From a checkpoint of a small mixture-of-experts model trained on Wikipedia: 144 clamped SwiGLU neurons an expert.
Below are experts of layer 9 (counted from 0) of a mixture-of-experts language model. Rows are named router (the router's row for the expert), gate (a neuron's input weights, with its number), up (a neuron's input weights, with its number), down (a neuron's output weights, with its number) and show model dimensions 0-255. Each number is 128 + 24 x the weight over its row's rms, rounded and kept within 0 to 255. Numbers have three digits each.
After each expert's rows: a language model's description of what the expert responds to. This comes from a sample of Wikipedia text that the model never trained on.

# expert 10
router:127094128127186098170130117116064161117130121125127125104144120160123119142142081133106120119148105094115149131158122144115127146152155159148191155147119140098135153144133166149126137134152117132127132147150111088146113096124143130111113130106139146112125144142097128129152146128156104103132105132171136116125120125076107096123094143106151104137130154137114147133133116092136162091130122113092165070124120115137131127124115097101128101137120128087102122112123127157102108168124127121128173115128158148113113150132111092102138124135136135158163151153120098121104165161131123097155109135147174140086134167153177117114131113151142130135116132192168110111060100110116153109079115122102134094136114135115095175119138133096138126160146118109130135120137095133145132098124108
gate3:124141082134107098135120149144155099102150187140097095143161074156088143133120114129132117114143114084120105102098172106078096086156169115150135130142111157142107162071127080107158142156102126127092126126143106140203122135124139114129137145118160158127121095110149143144137153130142105124139137119140113140089100154096124123149102099196120124101137116102105184134151150165108102103096107131114121113119154108139111129071121119112133112133096107134096071169157131198125119159122164143143146113126106158137154118128118127156162136123158173103131101095105138107124125140095104116123127140162135131098070133104161107120124127144088115118161090166124089115063099109144097145097101155096109088155139080139142152090150137089143121113134103141159125124167145133090136141144153
up3:108132097104155119140104160153168150127129151143112072119122129153128151108144130112125101161155114133167128136122126130126101081168157085116105143141120138124119156115123108125144113144109090123132141156181112120138141150120127133148124125162123159122118117114135138133104093145148110135153134108087078136136114078062159088086110095162142125111141138104081161152158153174117109106133125143156091120088122105140101134124117113152098083099090080140075094132135138132161117135105148130128125098127105140135110135152124106120139135144147144125121119060112115133136080146119148145142125137160129099122080108099167091128122085160141085118111117150134091123090141106132100135125144138083153083154132119136111142120125152121157112099110088121119133114187149117103138118157158
down3:102169160125164100111100151117132140141105113106161142137134109116075106118136107135140118120141121138165159107105090147096171119131116103146142084108111101148171104121184135122102145118173150123164140123091167111098115186138131187106138167178107160125134082126159134101164168158130112151144100136071122110134138126129155116184115128203085138172132183106133081122118105139150132165144121129149125058146109137131128119144111130145101090124133129158112134126180140133121104136119152096103120100143145157157149137107093135090106123118082143099112134097118109085155130140133099132128125137080139085083132117118136156157097106155155170074130106160129143154086104110116107163099096103138134062105137109126137140156106120123089165125135146116148140129146089121110101140116127
gate4:120119120102104097156110141171136146106138171148143142138137138110152154119120127149160124092095147141139152151133149144059138114151111099128146124097126160108107120127146138138153111146093141144162161127135099097105122122158125122131150116101144116075115110152127107131156111138140135133124121123148135104079178141150124105142109108145117130101114132161144114147170108133132067123159103126123164121120176150102132166131120133165118130104093121098168074115091114131075114124161106110131139133109126128169129133102115149117121165150134100106148151173115082092132124184133141138120156145128152119162088167152129094126101136128178161158152089159103120158108089096127080156150150134126162133164114151168132102107119122146144119104162132137104138173141101149126076109140130
up4:118099077125099130156153089110102126073163129141121070109117151109116075096131097129107163116173117142142137086128112131124097160133120165110151128154119125110102187137118174101134128152159118124131108115150125071154086140129114138086143119117126141110153164117098131118142129136169120117108149126159137092124130149097124107141157127151147133054127169108116160152117112145149135119099140159098152108136129153117151115144168106112114096165112122118121121146135132119163147085140134136123137141075151164094094138092082090170143091133118159150127111142102118087135126139044128134130148151140202133094132139136155157113091169144139099114087109106134138104121125116099159120133144101102170131140119113126120176124128177130162114199159145165118113125147110145125113143127118
down4:091127153125156112108128178191116143119138162141110142133112124081114146137124129131117125118173115098122114140106104121120118126111124129156129120124068116165108108166140139120149137118105139188189091119109111119128180107099169129145132086145102125117127085128127153112087127133140121106167126096148140146134107151164150165100136154086108086119116098162069110119107162141077128122141122176143081089113114110089119114145137141110143105114058161112114122141124119100094153088065109140123121135142118077107147117139132145086140121123137112109111112075122122120117104158085146109115125119148137145109145095113099102122084122102126133079154105137118129133160116121114119104116187103123100161098120153126142126144160090146106118097091126158134129121126081140138159162119190
Description: Opening capital fragments of surnames and place names, such as Br, Mar, Kar, Sch, K, often followed by further word pieces.

# expert 24
router:131139122159152106163135105100056117137159109120119102118107103127139161112148105167139165142156105121118156097117157077141139126187136150135156126104106145109110130165142135118097133176119104149114094194162109106155121123145163102118167105121105156143112083097105162168136151102126103111075136141145100167115110135085096103122100096149128102101130139101128140116172138078109141117115118132087133112135083103178115119109155112111142145088111177111116167138141111162113113169198153117134170114120124141120128167155088154114151119118151156123163151104127150128102112171107148120135102121179169104108114142157139128138122105118129129156104098173161094105095084133133136126112174118128117091109098106121114171153111136105127106133101147134113129117105140126100111104121076
gate0:118127128145147133077107133127129103124104143117146156115113106139138132134102138140108111113077068095087152118113118179119142119096174160160133168087094145137113113162130112141155147147151134112129147108112141131137159129144127140123095095155092173134135129136115130095148131111126169115116143100121102121125111102054165142167098102170152096110145138176164158139135141108132129155155120174098115134083148099121121145133137104123128090131139118138149067151148072118079116130099109166123116101167158086136156149152125148137150155106157062119085125089094103090120091133128161129124136124119155153136147123139120148152132169128131141102140148120160082111130147096080149116133109122135154139103127105067136144136112121145146133143155106124143139123148125105105116128085160
up0:160115139141175114135087088121104064125179151109127153113124085154111103132074151094113117106101079104108179095135128147130134108175111091126142186130124133148119126171094114135105157113115169112144115135148093142106126128123138111119112120149067137130108122141086114125116144101123079181137137165123072128124116149043122105169111100197109117125131112152123166145133089071110116117097139157138117092091150140126112136104137118090095140132157147149122165129113097157130105135157119157162117106128131136092104158125130117128166141159150136084134122155101130138162102128091162076168098119119128104166142118134143115171128159127118132136127105133172113090129119105109162096086123147137137109101131173074115137112107149140140139121132098068141131110160148128133147115170133
down0:142105133151104079116146145092126104158126126108124108128102148138139104154130159106117124139099085121155127160154133122134145152101140144145136151131153139138132113125109123171102143162128093151133146198093098140135124122158103107155168147104102115108129085143119114090158117140091120130122160116150114118144105130174131146133129113163120143129085130102155126126142115173117083126102097131087106136101140131158154078156121161155119144137143141136138095130167148132161184122192131125104131165110142096098124163155144181164123168137134100131154114158181110107120136131156124099123104153149101140125098122119131184092069144147111119101071114097093149143095119113103153126149102116099129098084132098166137131154118106153119135144121139091100163132121134094144123109128131
gate1:150183129130110146156122115061110144148132144161138087134148146094096151125125122133124134160117121139137128158126162116137095139141121139090112146101089129114102110120117112131136100159143130153149133135136145138079104121112128116192150080119109079093125147089137120112087141188131126114122159112091107145123171086106139122141105131154193132143126101119096123137139122143110125154086119107098136159115147118126154096120120105156103126119104125156138146159099112115090146113085140137114118125083168139105119140093103159143123136151144116119121139101176072158125096136129106099130140102152146141138110172097112113141076132111076150099142136160111133149110129113102081112106144097114111167114130132143080109142128120129131117103138115097150127078103117131122135131122173
up1:124080115145124119159157162120130100144161150129133148120141145110140123169112128147145142160134146109125164097100110163139120101147142107122145115151129087124113132086133148092116097158123128094135140088102142141102153119166154111124157137120113118138198142142129127137120131105081176128157157161129103108167154174163086112165142156107112118093109133075149123106085121153156094065137161111143154083139139117102137168110125162111122121127099138164144137130131166106110150139146152125123128112129155141131081153166138131103121157086144155147135108127103164120118158128089164151124137137129119122175134108157158158154125163150147123169126119135126167142117063120129088127121151162130167113115117147174097118117160137174149151137119133094129128125145126152164104136103110
down1:147177159135113089089136108131152148112134096130095132082108127144092105107145107112132158093108104119146145131075135132123144115142135145132075113167138103162161175143120106117099168099113132133124092105102121106129118113076146126126136131137143174146089165112129154123131100110163135151147149143117174139145096123086082158103110113134138160114151099146094161129143093146133134106100150124109159170142123133142147161097126090142130157123135152097122102122159089163152139179149115125143114112123119116107143115126134172079149100136124105171162098138102145137100136105113147148135120125137108150135122113099137125119106077103128157142153134114092129114139138131116076153120110109116161132163095121090128112106161139118155139092090134125155161102127075125137145114095175
Description: Line-initial list dashes in infobox fields like Born: or Family:, table pipes, and in, during, since before events or dates.

# expert 35
router:101144141167136108129134141130045066100127155121122135129124137167114121088144127129136142133169108101137152117159145143095100137148159132148162089077105157105123117111150147144116169161125132135084105154152143100137112085126170145062140126084107145101092137137129164158165151172121145093111139131149098167134102145104098136138157154097127092109140145076176138125112098110139177084139150123109137153129113129134147139103114104097161083113133112117094127135137129182126142126144129095131175125173135097117124154159106087150129125102130138146142153135110144090095119151105155090094123152113128174116168102126131167105148105122117093123172124159173139105103098113116177125128158131093146129128122118099110150122099139106167072155130118105169150135101100161159136121106125
gate1:164116131140103154115127119105145150143106142146150136070118128133139114133141127132091084102146083118108151154149142127117131133154125096149127165119106111146150153105134184092156191132110121146098110091200098136134140130098154151147171167111075116153160111145098151126102136146135148126134127120134173143141103061095140109115148122118091120099112164122111137105159187110154161145119146122100147138109119148156106113110132192172117120170152135136110154120106121156126075114171102116127127122141090108118104107158107159143088111101108105130131115141114128112147119150142143102155151139148161094105117133172103073159128177124112166153097113147128142119140146122142106112082180117137114136130114110153092119086140101075118094142142120137147132151141134085126098121128124
up1:173113183158134127139116127132118166084117133163077101139136114133118146105159153151162135168162135100084112121158135128127120175164117164148151144093118167125165131128121112118122211086075166170130134129133125112107093107105132161128138146098163135144105159134103120132100175102127101109149137148130158119099141115115115100111149178086121085086108136137151144150084157152071160131144112137090148143110127122159130092093130130119101172148152129093114122143081091136123143142145104098123148104106181130114111117133139133104076184159129125131110121132135128115123159150129086140144162097139128109150137109133124102128131149164104165165115124135124124127148132104107131142064146149104130086122165128118093137160141114139110124112184139140140150097112123106139150191117182
down1:151150177085163081145118082149118088168142135142154124118093167099100164159131145094106153169153119149105119117126130124128153101126174142101088138159137134097121122151185119163099152126106140141118117105118128089113146134137087116108111082129132129195120100150096123134128145121077136110107113131145127109120120119145187115151122122120141128152125154176178140095074130113162086132147121094108157086123118145117146122104156145136126137153099160149116182135108077102125135142144156139148122116174144152148130115114127147142098125142129177130112140113116166100091128127120148155115135110137115160128152163121137109149110136126113128134105148149118108147075133133172105088135114129110119158108099151145112108132126114134136158165113138139129175105160122127131150142135148
gate2:125137154173130081178167113118121110139144095113131106154144115170116161150115164139143166140127114145163150097142135130157109111142180154140137158123112193067091154131146118153129056096136161106121129118107123107149135109149169153150076133089167136133128107105105122136120152147113084154082147170145101120116098121125092059133109127107167078148137120165121156148144133074129124141116128136127128129101107159142119126156125112138151139102119118138075138168068144143123106137137124101125136126135141123136164113134130128113134129156121108121139165118145123126138133106135129104175118169122130097134122132108152149105147159153113125178091107143139137155116145149138158084129130119106122119080118146134132132168146155103145117093122122107135147136149105102127158092127139
up2:163156167174148129150157131162118101119139124156142143145124109138112136133103119160168167124145121123172130108145089153137142155157175136146087121101085144104137168084155082129162079115108163128061112089132141118137107128172178141133053154127183124139139142130117100144131131127091125195131142143123113108080116159116094102110123154124169124118121077161154142172151115094060138133115090129167107157142147170116117100117109105115126112086121078168088147144105128163127143127091106107111118157097148116142165118138141087136144154131086104133125137089160138164109132108100090156119136101115107128155112111090116135140127162134139093162121106113134126167142115150150164120134137132086099171084131143137150119109135150139128124084141150080138179137150094122154110134117166
down2:126135133105141107176141123162167160120155096136095137153120147121135129139120129131134091115112137123094107100115078122122120144141152161132134087133144132114161116145146125163151079132114127162119125122135142123106123182136158116131110151121137131161140144107181117103119084166106115117131129121126131101105106113111111107136170109106120109157110096164093140140153141103124147123117099142121090078089114138128060161072132120081118128097105113096133134152115135129131108119089113123129162143112155115126102141145105093170137122132146130115109104135164141182130173097146159137140142157144092128115144105093146143128126144094100109128138096099153128098197119103136093121131153113117121155110118120142145132138125138118090178151122072144121055120137119107140090135089127
Description: Line breaks after paragraphs and headings, pipe cells in text tables, and field labels ending in a colon, such as Born:, Genus:, name:.

# expert 27
router:111111124147149124126150116128112082124110125119113126141107107133142106105141126171115122162127089135166134105113159135082104085152139159141142122122137147095104135147170142122121166166132112107090109168140122115130103143130166140117146119111118136075146141122087137130177121097149114089092155137140130129124116153095142101168127109131132102088110158136136144133161127111139155106134128159079153095144114113109097160124171100130169138126091141109112100104149099158149150148150176111145150095145115125113135150111079139146108100105135130184171154117173110113092102168132145109131114122110139164094120148162140119123117135175164135154107115130120119083107086131150091108121132112122123119123110112095124157123131122117118090144145140132098105144100129161116106066162092
gate0:159140097137140126098085127127130133149150174127166136113141114159119123105130095129165126073155119175098156153158123163108149076100101108137124109139099138108180127135134119146140144135174105095121099109080108162125111166148113178113181134101181157081138093115130112147146167130117118072162125125149147161155162156146167128129101117168127126121133114129118138137174115132104163107126114132148139111137146141080094134120096091154191138138130129105156113163141105110099142172164170123140161125123110127124099135124160130092140111139134121103108159095175116137115115114126148159115095139091158134103151149163149148099172130137112133089113174105157171118111138101175131147106150129121163147116129139139113122138141096120100131127095145135142125105139129138100109141151140
up0:146131098088163124116125127125107128114158149130121130105163157175138111161119124143180086084110132150156104150116110133126099153177133130115122140138161103137144158192156111077085132117103105159126072131152111123164141139149153100073157137150139141109131152154088056141169080105146167140120161137142112118156084101105153139139150094160121153136146112114109129099137151165158097104133127129076159157168109146072115116133169115119137124146116144116133137114115165103111127079100147150116124132135114094121119132110130135106103121103150118110138142118105117087083093134173111100100142121127136158134118160097082107126151142116120105161104136141152115115149148111166112077133124136158120118134173090123115143153111115120159094129084146080164083136130098119177136094134085
down0:114117082117091129161151137120199124138118141145090143200146128113151117145129135109120107106133128108132136137090117140151166154133142105137150128144133119141130103141098144145103141132122106147129117146108127108098150086136130135143094145132146152159103159100104145137156112125125132105155125140081134079126123083104091174084135122120142095106113120107123122159128109101071123114148165155152114131126108100098110156133106086091119124124179097138121114080097165136073158149108119117103148111107147174140085151111121130175151139093138092109127136146104126135135127081129119135150168091090131141149120143111106161117143115123082108152091145166140146144108139136126134117115126175148135108163178123147118124166108128114165130152108160138130123118114148075155135135106098
gate1:118114143164106120106099088085179162121134142143064115142125129103166150122149106135081117142136125130133146097115156130116150110125117127152155122137119109143145118202094110145133146135114142139118090127122174136155130152150141115122118129131113134049113087125143146133119109065166121093118100113128107095089160123144121134097169116148134137120171126117121178115106131120120182139133150168128126111131132102108171140117101143114074163112174128115138131174112100162161133166154091122155153106109125173078112127147160125105120103162108124119121098110130131102138144130122129162133150125129129127135125137177131137165118104138117103144153142083137101067129136119167128122117130131159138113134104148110150139127102120107130098094144136130147125144143116099083145108114114
up1:144119170140089122117108136122095144120128166101140072117114101106140156109107182173113119115142094117136120107138131095111100098128112144177126115125108144101120138129098149136120173150154143100098137113104157084149130145133148124153148120139136179119122101145124138141163092107116095085139164115145176130126099186095108125154155124091142089081135183107112139141135135100111137140139117135121135105161124109082088098101141134132111126097098118072110134144128131147151128198128142120115198118147122145122122136138133150125135155107114144148177165090166121112119130137129151166129120162121140081109150127156178148125154113161093130120167145134127113068146119094110129134134148117155136132127104101102134126138127140136107158106151140125145154099114127127142149092145092
down1:126150145126131148098111117169103088155117112179088128106103104097095202143112097156100159135131098187134159150125154078129119083168139100112113140137139192118102114077119131136163122093167132092151169140147106112127118158122127131098131130116131118137139109082105154128138146097146116073148181116153143174097147141112156097104126153128135173130114106106118081155161121138126132102111110134116165126117142128134122098142171120123134153114058081115126171134126145137176131110097135127134146112098157145169130136100147131154122157130103116113099126153146138130132099086119124117158169115119130103132126188119106087156132109109092122103170127159078139141151128122099095131149152163132154165176152132087138151158138100152136115078121115118126134154078159165134091130108116
Description: Month names and nearby day numbers in dates, often in sports schedules and results tables, like January 28, May 1, fired October 10.

# expert 34
router:091116156131193130151191113095090131134146111092097153116147122142087136116133108116143145129126114107117122134145168124142112140142140136126164143109101124129110160158147137157106122132136122171142088174137100121151145062118143109131122077123134142117136145162101152146171153134133131132120100145152094125133105122107117082111127122124135095109110142136163128084126110117177151094142147108081144041100099116118137154146124115144156104102110116125109122122089103145103132174147173115198174131147141139085140161146101111131140120088136146162170121138146104129105110151171147131126125175117136172113144152131156129103124104156167107161112096168146120095084088135122134107116125121096138071117104125114094143158123177122123122132147113121134115109121109171123113096123095
gate2:127096136124120125178156103104122161113120142165122162140088109158145106113149103147121111137106176139123133121167170161117146095149113085105112161145094136097146171113143112160130094097116087065116098150113142113128173135102142113109167147115125114153114172113096133165150174125147133116142096143158158097144120116096113126148142124095178165067142104114171120138111180146071115119150132074125118120132106107081113106138106129136134101159119134084111125098137164137138148096130124122147110124155155112077110143122120082159132119113128174105141122190168125107114142135133132135132094137136144193122106141142111124137127127146167096178128145167137102124135157144155142137119108166077127079150101141133120146128116102124134149106126129127139089134157128109125113096137093
up2:135152131142130143101170153153172114122092131114119125139140120116115147084143134138099142137131125136120097149088100109123112118097103102103088115126114119184118096127177107092151152106141127130146144169113139135115099150116118107158154140135186109145113101136126090106104096121106093104098119136090124143110190108153135131110102117102150083153102114123115121162149149167132121156165106156133138208136138113140112145126163147136114132118115194145170120132142123089157133079154126148150128146089127140133124117127132148086158120120117141106084145124128154091182117146115126152136177162172132120154128080097137099123104150120122144094148094121134116119171147106126098131100135126151098129124104136106156110114136153175142125140105100136149146126128108146167154159143153
down2:142119131116141156115103126139089139110158153169135158123130130148075120096123115152110141118126136140108137147165128158116179150124157175139103097142115120136140131164129120124157113136148114111088128075144167129145119113146107128149110098093136148143136187109123137156087169108118135148118137102145128119109137144137120102121149096138139105145149147128163134108150142117172135126115126170112163105133155106096155103104125152162136142129145076124097145130162123150165109140115129107122138150118104167119141139132083132147118143128114100148108115088123111162091130137215119106144087114119098138117162160104135121147125090142149138107108148095131146118147090147144163146154103137157153125090159150119129121086134110120128141123142079121149134124120158139133082154131140
gate3:149119170151167141122149102116154130167117110140139141074121110143095171167149142145133087112136092125093148130093139099162112124151146123133101141065100143139144105179109115147103143100120107169104106144119110122118133113127102136134126114128107084117113136145102119173106144137106116117118157143108128134142120126097139079122111143139135070118105101138116104081144120109141192128116121132159146115133124123112120130119101117155118122138118163107116143122105102138164117167166167137158119154137114090135151102140097136099131069120151107123127109126130164128160157134155102138131102147128125129121149119138116164104124115177131099141082141122142173140163081152147168135089146152121127134152120109134104159128118163103132084103129143130137113135156155142160174174130107
up3:112140164118144104123123136067128110106145122110128099118133100134111094122082135140142153160128107172102153109102121124119126130148137156119132074124108076154094113168074141091107145098114129131115100184138141156121117129089086129171089127144144147083123117141074157144120152109135089136096137138122124139091138120145123101085123111100126163126125145139094147134126070119182163134149134153123133134115102096102119133104143139119101112139146130103146146118137133139109113171139135075136125103155140141104115156120119160090131082089113127163118122142113133110110188194119139118171135147112128153105154161118184130120120095156139106166108154124129134111109107125147165124124143160150172100110120102129099116109123124136135145149104115116101122104111101152132099106141126
down3:123130132170119142114114140128206126161172140078124105154103098111168081126138147147131113146148154119110085070136107099130138132095097174187103097125169108136141090116126121134116098097120137158125119197116125151153133152140097143214159110125115107143120081123131155134097116123149142120151135106119183147137081109147127177136167081125121135151117160178209136110091100127158126131150118096133125094128111119130124157145153132081134159111136148095129084141145115146156114128155116125113145136163135093114110102162104157121127095122125114149099147171142153156155131112154157142091139093135119135123113114119124105138102119132169103131145161134130141134159167143142088115138110124175134173113171100155111129143154139104134137125132138097099119111104144128169156163104112
Description: Nouns in building descriptions and species stubs, such as ground, portico, roof, floor, genus, map, plus capital name starts.

# expert 13
router:115133130167138112161166111082108100089155150103105112142156129112137104099158143104152116126120120148130140125128177118130161112182136142133151153094100123113105134134129113114109155139142139125128112154126115141099125096164139155140131115134148152126120133107104159116163132127129076092112127152158172148143099144084113108092134109116111116106129176104123153152091132084140115125120141122126174106121121117155117127136106121089151102117127115113131114124118139162075116183169141131118167079138119151131128168157131110150163155101138129139131136159106128107089145142144140100097131104108152139095128153120158116135122076137160117147138119163141123082101120108134136101107186111136142110140109108090073156150151139134138096126140131122101105124118113159124117108149095
gate0:073151133151143117128123147110174125163154115123136142131166110098130102114153156144133133102109138123154109111122082128175143156145138129142149166099104117118106161142134132108133162166130106093147128153129109116125076088141084128101068161132098140095170136094070150164076130101096116172101126134113126133102132100153165097122155119114156114149081136124098111128120098135128118128130125132132116135152075095166118136098094137135130103139178138113097144131128143101088127193132134128108143098151111106101129149162138121110151126081111102134143083119103135163099115088157151138090144126146119070066110132098126139169140149101123116119119098120158125136144145115135116097122151183082146113082094112133064125172165134138140112096140138127150128097135108174135118129149085
up0:122127175124116123165121134110100150077126127156136085121164103128138054087141116109141101129112119157127140126110139104138114153149178119140145130156084155088120094132169163162132156132150139130101087159133119110139141111099124122098123138118096159074146130161109155141108150083158142139122133137098114163107127109140163165106144118115139142158065113155092164153097096134143102137161098105115141114142141110118112110124142153118157163097143122129150117111140110125125143146077149150100135090061115084159146106127091122131138088192125157141132138130115134097111126147143103120111113099133120096133093125145116162071140137048124175144121080123140108114098128126129139137119131130101185114122129126113179156142124135137127083123135086160063132138118120145175109100114135
down0:160143082146144104163123138115151093115135123108151137121127127140128139093151156177083119083105161051130122117113150103129125106093124136108154124150142149137064136101138177135163135113105089154145131152125118111125133128139115117103113090131141148157133132076137121137123110117181133125134157139123123133133120141170139156154141106121144102160117135112097120079107067146163118112119160121137149098116139077118142166122129154095195130136134123117101209083117131144126127148163170128134113144170115083145115163089081109165084140120114139146156153110174123106158116150138121104128099130109134129124161120118112124114133126129108102150117152142177088099072120135148154154111144102134155137167180134170156152165108126124083121157095116162091141106113111117146180153107114
gate1:172147137163101065127131149110151111120113139075120110084109136114146132090137112100130147148166101151108168126106135146108176145182166177131122121135106168144117141155118182140092151101169120121127139139134122157100128114139101084133153159102132117123124097114151132148133144116155164104162169177139154148123091095111121157121100148108136153140182177135126139100140135090181110115176073093142154155155118146132116139126181166085119162102118132058086083139125147152130147123157107085098124126159120109133159178111115119116120147109106149111137164125129139137094126096124146142124177125165134150085142131140118155135152157132060155132177138114136107106131156101175135091122140147123116148120130115162148128131152158109137091093131177131138125157152104099161163133106156
up1:140096119123146137109103126102121119112146133119095099145133110183105148130153174140108137143092136141137136120130097102112139163142141133122100130142164114142116114127126127086133077124147126082101108152104127145091124114115109143183122142164126132129174140158097149138088118145136200125115099105140149113148113113092137106103130138167100136133164106129114118117093103169157144098136106119137110104159098129106118144139151128105112129094117140153107154125099158125112145149135110145129141118102107131122117139128147084102124133194115152114108117130149077115091124110127137154120145159133158154096114161068133111110157136074134156097154092108166159133094090163144142155170121106125142161119140136146150167093149124107139138104070097106132126116108132157144123166121115
down1:075121128119126144082142138068139186126129158103154085119137140146120147149114111143136142137151123152101137135147141137125128113162140128116109136148096151126134131086170128139148132083116142092165092127136130136115147140147137168137101138156099172126131164113153139122129084163161143143094055121128165109110145116110132159129145132089111139162147146189147129115148098121178081129110103084130152107129086103163100173109162134116133136115138142122117120116101123107113107157160132166139119142161116123133112140126162128125140143121137133080142132145094142159171155184084160158147107125110144102084115173124166089095140092117139159112111151147126177104117154142135165117147136130159105122120067115103175128134103191133095136091107121124167110140130145154146124097132121
Description: Capital-letter codes, identifiers and separators in technical or tabular text: FMA, ATC code, gene symbols, coordinate slashes, table-row line breaks.

# expert 16
router:124108153139154109147122078105077143109159159085125099131151118145118121099141098143116145159102116136127154127141170068120138111130143181134162142138135142114151155153157109149084122171145139182113120125106123123157133133149135137126117093091121163107155129107122158133157130130159120103131111149179144145129115139130077116132156112123139106107142167123164136107136118095149110109150161097121132077091085127100122152142101152122151138132111114101099113112125108155113127125132159122145187131140119118105133161135090113122130106132131142136165106142126106146103145137150146114126130129116149164096174157111170126124150100167129140151114132169163103115054090161148130085114173120140171123113128137103111165129127154102136121147150069108111101119103111122124115085090120
gate3:158101169127159143109113148132143121146130133093144107115154127096086173108170174090116147156118116087102107124145138067161156153144122138099123105093135136086149109118121099127120142132144110094105143104138105108115103123131156129107148077076155115137110107061107178119160147139140108160144136130105135141118130091105144159120102127104101137148144128104104121126136186096133134130111148096131153139092108086168131116100107110132153139071141084147161129103143144148198158116115100147149115156131124149106107129110129089128150140157147172092128118147096169110145122135111108100148089127111123112081136110152144145150129165086099136191135106118099134159099115124145127105124121124093163107173146134139121094146074080105123118096123125128160079104129156123101134135097108
up3:133135170095138082138125145122142135092111130116157125147150095085118157116116156119144119114157143119118123151126168112138102174144152116136101119116132119120158152143157111162181145171125130143078146120125105113159128123135129162107109135072152119159142096137100192127155128145173094131154122124127133134126143102135104092128149155096128135131128127093094098142115145131135146129166179117114167131085140122149146129125117111145101113143171091092114132140156093158129134169113146124121134140147091114136136129172109089109112162133110125122171139119126151170104138161153162064117056114138161114112107134154120134164109166089122146140134117098159128112107095112143145113112169067115188117143154139110125141148117125094120153173124138101163127142135150138103137092096099
down3:168098162174122104136077122175085143117089144091160143129104142094089132182160161101145144131105094146118102114143078155145133129134086136097104117154089112100114102151108124149146071144142105121143126142151178176118158117128102147146061103084184155142116134121141169102112143118164107124100134109110124081118152103141156114077136134110138154128133127129098078111168112128111111178152146106159116113127102124132103078130157115152077137142153122141128100110114126138109136108147116155156118132140121157152095119125148134140132136129114123143124165131090133146107140111146145142148142098143113123087110137101115093146087136134146152155133124121097156151107127121114106101128149091124111144125097128150156112137128139107130165086133117118133128150138099189114106164108113
gate4:111149131121135136145098115174097106090160145122094103140149140098130090173102102139134153129142110158138153113159104104162184187093133131149099167153134141144122104121098132129145133111119143104098079130101143118146130146125156095129125085135114101152185129082121134114128163114146132126133138151137093093177140131124113161117135148105173121130120139127146108091104108140112096166115157088137125143098146144134109148164149126148132138086095144117109092126133065123074125098144146086163140143162164113108154134087122115127083128117139126131098107102095135108148136131168154131124144131127156128149135113146146105164069138157126121148138114192157077091079066117144153146121129098167123175118107101090167151170143096155104141135124076149141120079112124147127130109129095
up4:121153124137129167147115107105154112134100137103131121110118141119123160142097110138129137106149137133168145118121177158089069121130128102168161093106151136088133132154144108126129150120134098156088069152114117122141144106097153160101099113136135140102120155107097125137143120160118126127145131116092161130111114155122146107127116081086151111122130132136086124127113138162105153112154100150097148127125156106107147129092139126141094110163159119078113101122149112111154127126122090111151109147145087137115136181109128104166123153121090150111123154121116121080159164176108110103169110149098143149119126175130136135093185151111172158176112175175131128102120103103125139112150110101094141109171177114117108173197141158140147145116139153119126161138110145143054139123114103
down4:121145151127151120118103087173161121141185123133100149115137157101122132114142133114154168155150168156131091101147127127156129164131118158144120116148149146154172106128138100142126130116168104116168178107140102120120078127158174115127111145139109132129155152098129144119136148087083152154177102136153171115138117152123084101113126121120145112127130105158154172102114138125120143141149125146110134134118092146180134113121125143121150131082087100082073175166138096150088112122114114161144120121103136125106110172139113110135128140116140142108115149096106132128137159119138123175144131132118133076155130107124118118132116126143161115132132131118085121158111124139159107126178128091144126135141142139102153132130146145112103163062136106104151097117131101139142088126077148
Description: First words of titles, proper names and quoted works, such as "The, My, Holy, New, and Life in Life Magazine.